config = dict(
    n_layer=10,
    d_model=256,
    n_experts=64,
    experts_per_token=1,
    d_expert=96,
    d_shared_expert=192,
    activation='swiglu',
    moe_layers=[1, 2, 3, 4, 5, 6, 7, 8, 9],
    router_score='softmax',
    normalize_top_k=False,
    routed_scale=8.0,
    balance_loss=0.00538,
    balance_bias=False,
    router_noise=0.1,
    shared_expert_gate=True,
    init_std_router=0.0344,
    lr_router=0.000298,
    n_head=8,
    n_kv_head=1,
    head_dim=32,
    vocab_size=8192,
    norm='rmsnorm',
    norm_place='pre',
    norm_eps=1e-06,
    positions='rope',
    rope_base=3570.0,
    rope_fraction=0.25,
    qk_norm=False,
    attn_scale=0.177,
    tie_embeddings=False,
    parallel_block=False,
    init='uniform',
    init_std_qkv=0.0319,
    init_std_o=0.00713,
    init_std_up=0.0319,
    init_std_down=0.00357,
    optimizer='adamw',
    lr=0.00159,
    beta1=0.95,
    beta2=0.98,
    weight_decay=0.24,
    lr_head=0.00617,
    grad_clip=1.0,
    warmup_steps=228,
    schedule='wsd',
    decay_fraction=0.599,
    decay_shape='linear',
    final_lr_fraction=0.0,
    batch_tokens=[32768, 65536, 98304],
    seq_len=1024,
    doc_mask=True,
    z_loss=0.0001,
    train_tokens=321400000,
    steps=5401,
    dataset='wikipedia_en',
)
Below are experts of layer 7 (counted from 0) of a mixture-of-experts language model. Rows are named gate (a neuron's input weights, with its number), up (a neuron's input weights, with its number), down (a neuron's output weights, with its number) and show model dimensions 0-255. Each number is 500 + 25 x the weight over its row's rms, rounded and kept within 0 to 999. Numbers have three digits each.
Before each expert's rows: "mostly gets" lists some tokens that are sent to it at least half of the time; "gets" lists some tokens that make up at least twice as much of what it gets as of all text. This comes from a sample of Wikipedia text that the model never trained on. Tokens count by the router's weight.

# expert 36
mostly gets: "through ", "its ", "Its ", "includes ", "using ", "access "
gets: "its ", "through ", "with ", "a ", "as ", "and "
gate0:506478513520446500500483468507473423493490510476528474532501522533492534475515455481497457487503475513498474481521516514469495507496523486464532550475469508500526497470499515477470488499468479475527495541487476502534495474523491483529533469513522495461528472499544534513510503522489513486493508496491554501466526519507462500503477506481478489557487501481519499501521476489513478498472513490502508541491514476500542453507535515472490496510491554499517440473465498502444488460500506509470507495491496481526491517548459542528488475496494497464521520469488491501516529500590484475489468494505474560520539503488539478521525489482510488462547522444474485466505574494520494468477495491474516486495502481489476486516506462518538517490503483527539497501532501493537476480525519
up0:459496500511514489518507518543503494477501531520474490472449454501478492538508557485515542543509532498477503512496502479502509493490469492511504467481500481455524496505504479506452509508505489474468499481543508492453469524456462511500478486501442500546482517525501496480511457482530488488496480518500464521481494490529521511526531472543496490490518496471479499479492437514494543523480450501504508441516510509529500527482498482530517532486507462454475536499534548501551487479489475466531491534484511505523476515506503479499536497500503490493500500531485533455527536503477515499541534513504489445503469502512451543463518530542542449550494492544482541500509501500467467503488494527499493497510504526499498484486481518469520545538516462495460494549463509500478462530491471
down0:506494514484491441531478510560530544504479491522532491509508507504426529493523528482455509498505515514501441520527529501549516520483516504497524509510562556521495505476506519505451447498489514488539480508515473471503495507482441516510521520492488491547444473492531494484529510549499491509477509514507477479487496549456511480492459510520531499508506501508484506510454550531498459482476532473462492488547502487530534537495448501550477531469469490502494506509514486524502481471461498523485474515479517494507483535521508477514555484513468487509505519485544498465508512479490501525479531551539505502542483515501505521505478510489508535499481496471504484501507494503509496497518482551452496522520514483497530460532514548535500518495510482513532513438488496468504509534518522

# expert 2
mostly gets: "shire", "ville", "Angeles", "Texas", "ç", "Illinois"
gets: "'", "o", "ia", "as", "a", "k"
gate0:488521494524519504482514501491526504477490521528491428519507501498514533518466493522520498519507519497513508474512474491525523534511543504479498481530511504496502502501505459533497448521499472416525528506513545475487490506532497530449511478495517459459525481532524509519461479517482508507475456513563474515479517487493466501485496508482499506481492495487539497491495497539474503514488518485486479506475486503472536545500471505554527477530439511416554512493468496487459469511503487498481482459470509532534470474477525474513492521521539461492536491519508465544489496499499500489538499504470478500494502504514503517507507504502477487526559443529525529516516519553488537540442498460511498493498508493500483489494521512494491533486491504530547501537498533484527448501469540
up0:458531451469460473486482500500504480525502487468504536512487535531516534516510512477524515523564517502496522523481477518451514495472515499489463503522517519507515509474498469522549520471522497512513485521522534499540446488445498487533460506515503481513433468490540491525525553461509518524508502525491503551540477474536471515447510480541473477497536576520538478511518519509508511513526522518522514515522538481484486508480526475522491487481523505470456507513501513514472491509506509533496497514485460511531521500506481456499493481533526468485477488517491487481507467491467499505483495458503544459452498528505509471492544509465535548516516484523479461470467546523501498495507531520488516507506505502470479514528528494499503510485462482504478517467510444484494476546522535
down0:497482497472538471521508536504509506494572566525465503477459492469482496543510484568497527497519491467492506480511494496497513513479528531563527498498466490479488512500458526541515506483474503516536511488490546491509472525499475520469483522526477490505520485457505462494502512452495522499531530505523507528491517489470510526499539487525462483470502494526491506511494486464495503524557493463487516523473485460454512494480479505483513511523547543496526466493533446487540507531495545493477484490539475456536509491500529481448484492487494542470511509510472511490477504495528503523537485491482521487470509467552514456515479533472507537538550519498497504517450455494535513473500504483504510509507433507478501485462523487470513484535485513518493481484547521483510475486483486

# expert 14
mostly gets: "//", "Wi", "effec", "tub", "ä", "systems"
gets: ".", "°", "/", "ä", "us", "ö"
gate0:468518493525493496513498537480498529547548507463506490479475554549487468467536512510515490456494503517476484497497506498549532508527480491530494513460473523477574485472455507487515522468521484451480504535481496490511491505510490483533541486469530465507493497512482491509494471492480470533520496507478503483536528527466492534500497474483523462499467458509509527502513491478437484504478521508492526511514468511494447481523510520469507507486496543542482473515486517499491512491521528511507482517517475451518477520509465480492499497506456463571517548515471560504506509484504497506510462504482520476501502535475539491493479488493479510545508526528436467536467518503474494537518508498511520553486467452535493522508540514527488491472525523490463507488547523511524506479538528
up0:472470496523502527534515501462519507512513498503505456526466522539486494504494476537480505481503503476448506498509504482513509491512488457523467513482487522526520516467477502530545519502555498507506490570513531502514500518532508478469541496518487507549516501511461510453527524543497503497489497563483494491508507477548503491520450516454541498495542485508476531474479494449496520514492500506519499516500525460497500489495493558492528521488477548470477450550514501494508470483505532490493470480475474512497486503497463494470491518462453474541502490443431514503484511521481508517528466504481567504489494506502492511503508513477463517535477539525475524486440510525500489458502511525521544483504497483531487506474478479487466502492524542481479492518449501528543488443505510
down0:506514542477506487539503480477494482503529481477521512497544489507503512532522446482472502524491482562521462473535532485517471523504535522496490494480533490526480496518480472526548507548531497516522533502519484510474488459504519471482511470507517534462488478483507537522498527514489522529529478475489468481467508540493511516465490487485511474503489481499510465541523512471477506516518483543533528468470526517500508477484492508451550490455479517526502506533463565517507523504516483487527499490487515502461496491538529518437479502543478495546477523524503491512478463474498528532539522440467495515491461469466476509510527481483505537496485520513462512478480564469539524520516506488438521516514505504512471522505510501514527520454492511498521485463516454538523493473496536

# expert 35
mostly gets: "song ", "album ", "magazine "
gets: "\n", "and ", "he ", "\" ", "It ", "it "
gate0:551513535482541544475493510519513488567503493513497503490511511484481515501459511509519509513491485506479519527504511500514478501502509466482490486489513516499503516471482505510515503532489527494498471536562497443518530538491520494451505496539492465525500523513561546516471516494506502505483529497505489489495496556537507526499518486450489518480548522474491496546509514485516470482447551520529527457479525480504491448495496523470509497463513494490525502499471551526534469490466532437461500443476480513485479506525491535484499463493509502512512556484504473497487480472554498526472480508489499512462482519517470477494460503472481455513523501530483488535465487520518496571474503479482483525498496447519506496478544526488500486528503526472459551495518473491505509486464481
up0:492457489515524513494498474520485466534445545537535507526452536496523475515515524519512513476525479512488507481510510524512456498483554498501507462526519503507486526512454507484510489503463538529517486519497521453541541525505514492502518534502527477462490511481544551504488524521511498492497491498484461506575519553544494498463482480462533503489557499490497497518464486484519506506467494551512516465515543493525481511455487545450498475460522466509541504487485536500522498504475537472473504458470488496507491516516498468481526455471509469501532528509497470477485521501563515506486454517485515538456475503515485468511480536481490507491517496537486503497454483505529470546490526492491481520522489466543513499502494506491470460517506541468485519526506519497476502510497463
down0:490510483507455464503509513485512498481491522519486467471461524505467526550485522475452522486533500468501509522503524470517499504486514475519462565498515534515486502487445464511444462494467534546509547495534534495504477473477501484524506505502536511495513468520467509522521519476486487527483536509517480517498517495456528505436501464518500474528496497453497505538545495505492533489485457470512497514508512490521467480466523479495471536479531502501500498462476531481504478478486531482495516520484487524489499501487506516487508493482484477460508517511512455508517484493533476536478445475501542510529469457534468539517503495501547506460507507455488479474502484423495491490533477535502446546452479510463520489524475562499503517517469515488483505487510540520485470500522523

# expert 3
mostly gets: "Mr", "£", "Bou", "Episode", "$", "Coordinates"
gets: "|", "$", "R", ")", "2", "Di"
gate1:514461484503519522537484492501504525502517493492476499476494472480502542499490530500508479490548505443477493459516471476452523487495475493528494565496473521490499523505562512488457472515533498521511496486513522504497443506491506429532501499478453488514500495531478508495527511487519528541505529497490505455499452510485474498549530512511444491506461474513495473493508546482527502502492510505508473482520521495506485431552490483493519494497515503520501497484509503492513493499518529483507458489492517508529496515465511505469481529469485479493449505528501523548495496481491495533490516525500519503489523519558469510440495483412495531464494531504502515491474496499538527495530484483500522533488505492482484469487541469483464483490540512501543539474516465499521566432516481
up1:483506468510487489488529485517529534470495485512489530454459508512510517508557525459479527527488450495505499502474510469549507531462538513499533515509521507495488493482426486500545499514499531517504513528475474463493553487487502502456509522488500451501529493477539496520484531550466497493501534504499528484537463450507526497504471503515510524507461481507502480506468530497490510496513454485465520475508526446513488514498479491523474512482490498520508484469534475477473489480470458480513575495534523515551503522570484495546479532504533519471499493498531492506468519485510502496474526502491483455515503485475527491528525455557476545520458507481501535512521484486473477462491521503525484489467463475483528488493492477509483490466488493513517542503534503492449477495487544
down1:502494498526476490495504511539531537504458518497468475534486494515536470510455503492519484446516513527497448504514501540494533501498552495487522500541480489502553561478479493472511488478501498476477544521472491462516500489532481486495525505489497541510508488498533485479455514508509563475533474444533484494499494491500506467522526454529452499491450464530514497516495527500493532490545481521469490490514456543467431507495492481497531487518493500497518495516490507510525495510522518516540516506507532515506498568512511491480474507525490472511484519469521470475477522443475445492501498491488486484511426529504514531518560460491485482519494474517483524450505504485503471529495485516512506518491518480526449515488514458525483556500542474500504495499493466462497494479493488

# expert 54
mostly gets: "chan", "ask", "kel", "ames", "ices"
gets: "r", "z", "s", "as", "j", "er"
gate0:489487518538513491561467494444519507457443468505484506541566457525509538455503516485506509497521509518508457516490429504519487475504529525454520504535507516528499499522458491514534490470523458518511543484454483501508477496505513499501501472515510444496515479513490510524508485536496504509477479537505524523512545509526504488501516463511490491494522506473525491517510509518487478425517507524513518487534496501463500474477548521508469516532495492484532500507514485525509502498496519464483497530516490548507496496490510487484461471485458504559449529453524532487500488518479485506491537484532503512500510518491483501529512500498515518516509489504508532485471433462531519482457504509482536442508509467491494481489541463513486532524499497549459512463475528455482524507503539
up0:536555496467492505519502493529493518485472498482496526498505501510495480518474537487516511470501571510515459499495501514512508529462460464489492511506514480464510497507538495474557474547477516519507489463525489459502430493518513514538501527502489509539498504522494519493513535490522535476475485518502504506490501523509434506515520529470500466475501506493500489487531483511529482485499507499525499499450467524483492529511474486506463517528522459517503474534551474516497575473507460476505460516521505494486524448503454494545485471497524495490520537500507520484496517525512512449504519474507542469459510459488542493528535499526469447497543492500509487492494488529531475488497441513515459485502489514508486535500504487479526494476510490500515493500565550484442452517543476
down0:491491526499450469506464470561494496551510487481520504472532514523456487459520516485488489514489487513477487497494511516474531470500513474502511495518518523498548533494479484529479466478506542503493535498505480489443500468481481467488440472509530504496474537521510521522546527506461484506499465451508534551481496500483495477436531476507513497459493481517509526552532465514529470514537529525541481439506483492520488498487540528500471515502495465495509568526474465507487489474490493482524480489451515497524476475492512455498552495525480454489466521478495482505448498541532474482521526495489504472503496488501520480486506466547481489477531467528497507544489498485522502475563494488466502494469557495516543496527474508506491501527488477504507483525491518475485507494498499

# expert 13
mostly gets: "cell ", "meth", "social ", "Jos", "problems ", "risk "
gets: "and ", "or ", "of ", ", ", "that ", ": "
gate0:493504486471499504469476527564511492508496481499539479419513496500522544479503516462493518519501512482492516528477510504493523493520519497519499548508518502471495537490488473500483520545538531493504473508512487481506474508530472502501502464504528520504522524530477512530523524516538456488494545515487470459514516491479517516538484488501485495538486493477537457502479565481539476501493497525558497474481532466436462483541502485493534502475479498492500515530481491467509508487532505486490460521537541480462492476484451534522492508477482493500481492522483523468458461513522503537489510520509521479478515520475492495530551490488479468538469524465473507521477493544492511507507503528506548544499479489508444524471544516506513517490569497543487515442512480480523471472519478
up0:502467523506467520483497478515513503482493504489521498490527462484505552465508511476466509533486519502548486542494509472512484502506519520531477555465513479511475508507540462448505509498530527518525496498481499489516489440516457509512516529517514529517499532566504506521515508512550491435446527490479503490499474468509531523509500507481490539522505470511486482476505503480458536503515481469520509492499533465472513546543482514442491493484505462504479479475484511487491483522485471492501452475529519528482500434546469502520501491533471495493519553534538485512468470499505500500493533536518495511510434490499508498511511521534489495523508468471510483510463557480463455501444513539480506493502525544517478515493513520487507510544487457537471530458483485486499475481508483
down0:470464514491515453493504485511517502588488468528498466503480456499527500519520507503501506519497524489560519490521483509498486520545481525501529491504502477564507460458465479478510540488507493508458519457494529531517530491553515551478467478510480524520503456545514448519496541505442505535496462532496491509488514497488476489521481480469495480497502466482544488462539508503490479492540458497545464500454504483493464534484513484463483530520527503436548541494511523548498461487518508526488498535483508519535481485475534522460525478483517492483491499489510501471471506477480504492533501506490482522515528469495518513496529471509468491528506493537497538455533505486501488471497506505510538518494496516530468495500471515477470521477470513492507482503505469552498514542521499

# expert 48
mostly gets: "Written ", "influ", "Producer", "documentary ", "books ", "Notes "
gets: ", ", "was ", "is ", "are ", "(", "were "
gate0:525503481466503458520507537554480489497549505526495534506490485469542532500494482481456504514482492525470501552512508501502502482481508508483514495491513495470489482507494485530526527513526509497537482544469468479489506517477526524496506533518514463502492487509507481547437489502479506533468445535529516520553489565480515520486511486490481478500497482490485500502479510535484461474505443465533543471536473487545504513505515483469508521497496495485526536506479506517530497478518519497487481480496512501524505478539502516510516513545517545534471492524495503507521492479558465537520470532483479441450470549499532520460492490478504489494499511528509520519497496521533489528521445514493459489521506480485499462539492501528537530456520497457550502483551483477528530492497440
up0:531566512536499512536535450455506496458487505467513521488506519503505452491476591487533482489495454522477523454540504534514517488464504503536451496519512530487528533479466534438478493528459517525478487503488491525531479504512472478497524506500458568490481509481527530488525501503529493499531460478507528513492502429517468507504558490545528523491525521485489523480499502475489513521499507512508478531500505498485459480527515484488479513481536508498451478499479526484498562485477491496442491510525484509491499502511496468508525506469515513498498482512484485548503500498515529543463487495521525518459492524517496503543496500484448485485486533488471537445464508478521503510491500506507483507491466503482507502505540483500466475514492504495506549536484482501491454506499519
down0:515518543518536539539482460474461463526486499475505482527532534515518447508514521541511460482558513487539486515524511541484476508491523544495460535513488501481542499456496519469513484530474500494516471488532507511560518466485489517494508470469545484494548461533481503456472465541518479515482497515502506469491497495515482519471524517503498462510515484449517485498497535508469512512517465484518522486553534479511477450481499502549527525457484478510535479484518488540512547496493515534499507507512453487516530520445504486488474504479478491537543473488477488464465514478492476508474544512526477502461525502512540487484495503493498499478511443498476496507489524470509481464523479513519491514493467444497492526538529521484511481526510480479482483486537486473476509464527490

# expert 20
mostly gets: "ology", "tures", "ety", "ical", "mental ", "neur"
gets: "-", "an", "o", "al", "'", "am"
gate0:517513477496525497531503531503494480461503482460536538491470497568512514501523501513509452508552543488463545466514493540483493512503525536504498486500490479426491516506503527490484496511453506489498505501452485505497492509509492490532510499500510534486475472480483521498482484486491517499508484530478519485505514523501495506537517510509477508534511529474490452521468541499524537531475490520544475533529548495488508498495476525488468497481564499513569515489506472487463536498488523523546495532504529527465499488475458507501474499536521538507497502490483492496512524502521509504518496500542532463504465490507514475557515485500540514523508487517493513487559451455512474485516510520479525514485513481543543533465547457462502539478485492533486494525500518475464528469581513
up0:484547517514501525453506520486496481440490479484500546477498461484472508499502533494522493491476475500513493514554481520478513474513542501512469490558460524517494485498480509535475492492525499518475487505513500502493459470519491476488493494477475527499499463468489471509506538455481489492532507464532464563457473478496504527528512548495480492470506516539483492509539487542539479512492473504498510478510520524520494499487491471530512481474550478473532527527497462454494522505524456511509540511523511504510498488441463497502512525526504499513506501500527498538514503512500459523494452498441477497495468493516474591548483484488456504463542479492485472492535509512528496538528511486509525515489521505518472444499499506435545544499517517509522518503472508516463503488511529
down0:503520478541490478512489520500501515518493464546537477458462487514492516492535509446505515475500493531530532493519497471533494496497527500528523539491510513500554484478482554505481537537521473453478488468481453470476484489529488475541507498510533469513537459519574489526493494473503466502463482507499489521531460537499524486507483512519521462492489492489485484513499483558506522488483532491514525507517477459488493498533491516519504480504497473485496510557489514508497463532506487543543503476496503501534529529543531484506518519477500494541496482477541511505495520486498497551455484466510511486466504498494508449508461528449524496519498481483505518403482487465456496484465497497538532478518522480504498517461489515494539497517517526487533545487525449523524490484513506

# expert 15
mostly gets: "for ", "Ph", "mechan", "For ", "attended ", "representing "
gets: "for ", "at ", "of ", "by ", "with ", "from "
gate1:497509518518451478489448519475471482492491528505497491550522525475502515525493475523477515483505525488498491522516496517477493513490473497467499491456508488444481466501526486494471501479460487476502492497547474487453521454519510493509528490489497474525481501557529507498450505453442509489433474473513535508525493532561493510498498509476513458508540490493498482489511519504499523493486494469498498487495473492528532488532525490503467480476528474485493527516498474488489488486539516483448480486464533482538484515519492503491484461484492514512499470488449505493499487529480514485525513483480492521520544549458460502470514544507515525517532515527514514493525537504483504501500458549485437481571483471510507493522494472497572523545471451525484493483500521499494472464451459
up1:450510497523510468483473500484495521482487490505471499531509551468494508497473461509496519501467539485505493480479471512526535535482537495503495511490496511460477489565519508529484481470497505492513504503549487482458526470485504497534523525496493506482436503486497476508501555486514449525473484546493488502477472508517470471499499508487493476498507538504524475494515503452518460521509469519468493464456446527478532534492495510524504516499503467514470514534471502442503491528547518511494492529443510466483497500490544543496494517539471495484525459503484501513508487475519531531515523514486503484524459525459514473532496546476523502516507536458552537520500528510526530495518477527493524514511449474503517526481452469483545494511426457491502502488490513516555515503481478
down1:479511492498530449481498477501501516495536511498506535508524511451502508514509478528487539509474539545547495532501533482532460478487496498481483550503535453478492521489506489466523501494522474500487519514471522486505499485529502446518469493478494501450514476530500518516465486501511471494485471517473470426506514482476458527481513497457506527478461484450509473467526511499463513476501485537505511486492549484517515505484477484514498497519493490439521496501531540471462516526506499489515509518484509496506533529513495527567514485522474509436524540474544498480467475476514519482465507516484448510497464493503448543501490530532508520510507494530537456476506515505507474484535474529519540526486515460504485525472414497510487484512475486522528518488484525501509516528469472

# expert 17
mostly gets: "footballer ", "politician ", "oldest ", "professional ", "hockey "
gets: "(", "a ", "\n\n", "is ", "), ", "American "
gate0:509479511468533482565524472476521530487504472512498513477466514500494511501484468502487487448528447500478475492440494548477510468514518487459541477462498516549497472523486504478518533509515483457521484512480510529484522500479491527471518515497477492480480504536560522479456516506521535550483477529538462499522494496451537503466470501475487513502529543463499527492491542511463514496502537522485517501502512503487481497505511523459489546465469488515507478513484478531513467467538492540495508484488523488463534491470515462458521515466562474504501488511498481505505492473524492523477490463489500447534508492516475506515479485464510456498507493477496530506483529506472479477499550514469496527486460510461493460536497490434469506513539475515508518544457483485522486496519513
up0:471479475520531461510508481501513487509473542500473495466539563504484506535501481497517474477465501500497519496520478497522526466546459493525496562524536518519462472496494509519482523473525496447503478526491486539536502507515473480472490500530539508480501513475505493528477522500464488484546512477428502498512480529533526508500524505474472492490506515499526486524533549459497490490477494500542494465499517489479529446522502558487504484493566488509493511538512488477500510491549489532489507513494512521491517456457474525506525509509496519495522482451524537531563505496497485462505500482529525511497490526476470526504492498491478533458460523509470487490542489482531494530458475472478546490490534516505514478497474471478528478498481594514488500496518501504518524481491454
down0:474511514480506495490470553457480561448486493512520488504507508554494500451519521544513479497488487486511497521488504483477430482481488496538454467512512536498470482521528493454487527501531517501519488522494505502476484524523479486491504542519532509484511476465476523502499481495490529517489532470459481542477504485463457517554488500532541469507484518507492534508495488464472528472485507478505545511532477501458516448514503495500511479541489498522522511461494496460488536554496506443528490556494506554477499507470508521494535485463533505482505479537511474485560510448523505450456524497475482483526501491481510475524516508501485485505519468522473490519493483528516485486514485478455529498473479489505517481485470494496508514508491441509504502451547520547490468500502514

# expert 62
mostly gets: "Em", "Hor", "Colon", "Fran", "Anti", "colon"
gets: "Al", "Mar", "Col", "Or", "Em", "An"
gate1:501471501503488511508502480492478524517508542503489486520448492546493489494479479562503495474491476499492518491506520472494493477481511508524463498474502457476512513506523549513501495525517508484535530460452514508508483484477517521506492502488522465464544487536501462472496448489543506475508494502478501515516556533504495530493506466513448520503474542511469493512463517484528501504451523471514506475519556494531525510490460433463507452529472565499477518518478527466500503519484577529528478546529516495500476508507487533464522492467514500476537468486454456482495489549514526509474512506512488491511517497527509487510540549516523495539479459528486527464489505501481502499535528497525437483532489464523489495489516507505460505488510459477497521514481504508460465466502507
up1:503530494476527473514442476498489511496440489510473495494461478469445549485481507500560506528546509529501482488480471495484506502512516518454499462508426469494492524526515538515502521471499476473522498475523516506479474522461477501474500506469517495467468510528526555475521479499495499509486483510484494508515495513489553523474507494510478499514493505486539487459533518484503495510505525494519485445488513541523506537533533476495512506537510481500482491493503531493514504507508456516475504509494473507511514484460457546519460502568507524522516484510503523518519532477482455513531522517527478514531505461495515507494523465509474444512493509528475519465517505540467548505475517477539473454531499539507526501519480545493526532493532489531515550487548460494544469471495493
down1:479436470440508543502478472518521498521479506534510478510530511503479501520514469514498497477461461517486498494502484502498463540486451521464462497500535515534493506489503529506482490514521509520519484507508545516521496447493488516470479500524500500508510489448528529514466503469513513484509515482498474507498511510516477478453493492518536530480519475504497448509491486515536520502438522534465553512473488492492428475476459490518509506473510495507460487492454477459482585489486498481495471549466522448523482493513494508510491491467530466505531484469514481462513468511503481541535457464484557478488445521506469502470499489482496506562519491490495522456505499550467529511546496512504505472502497545497480517520489489511470500494534514507479504484482487472529488486508485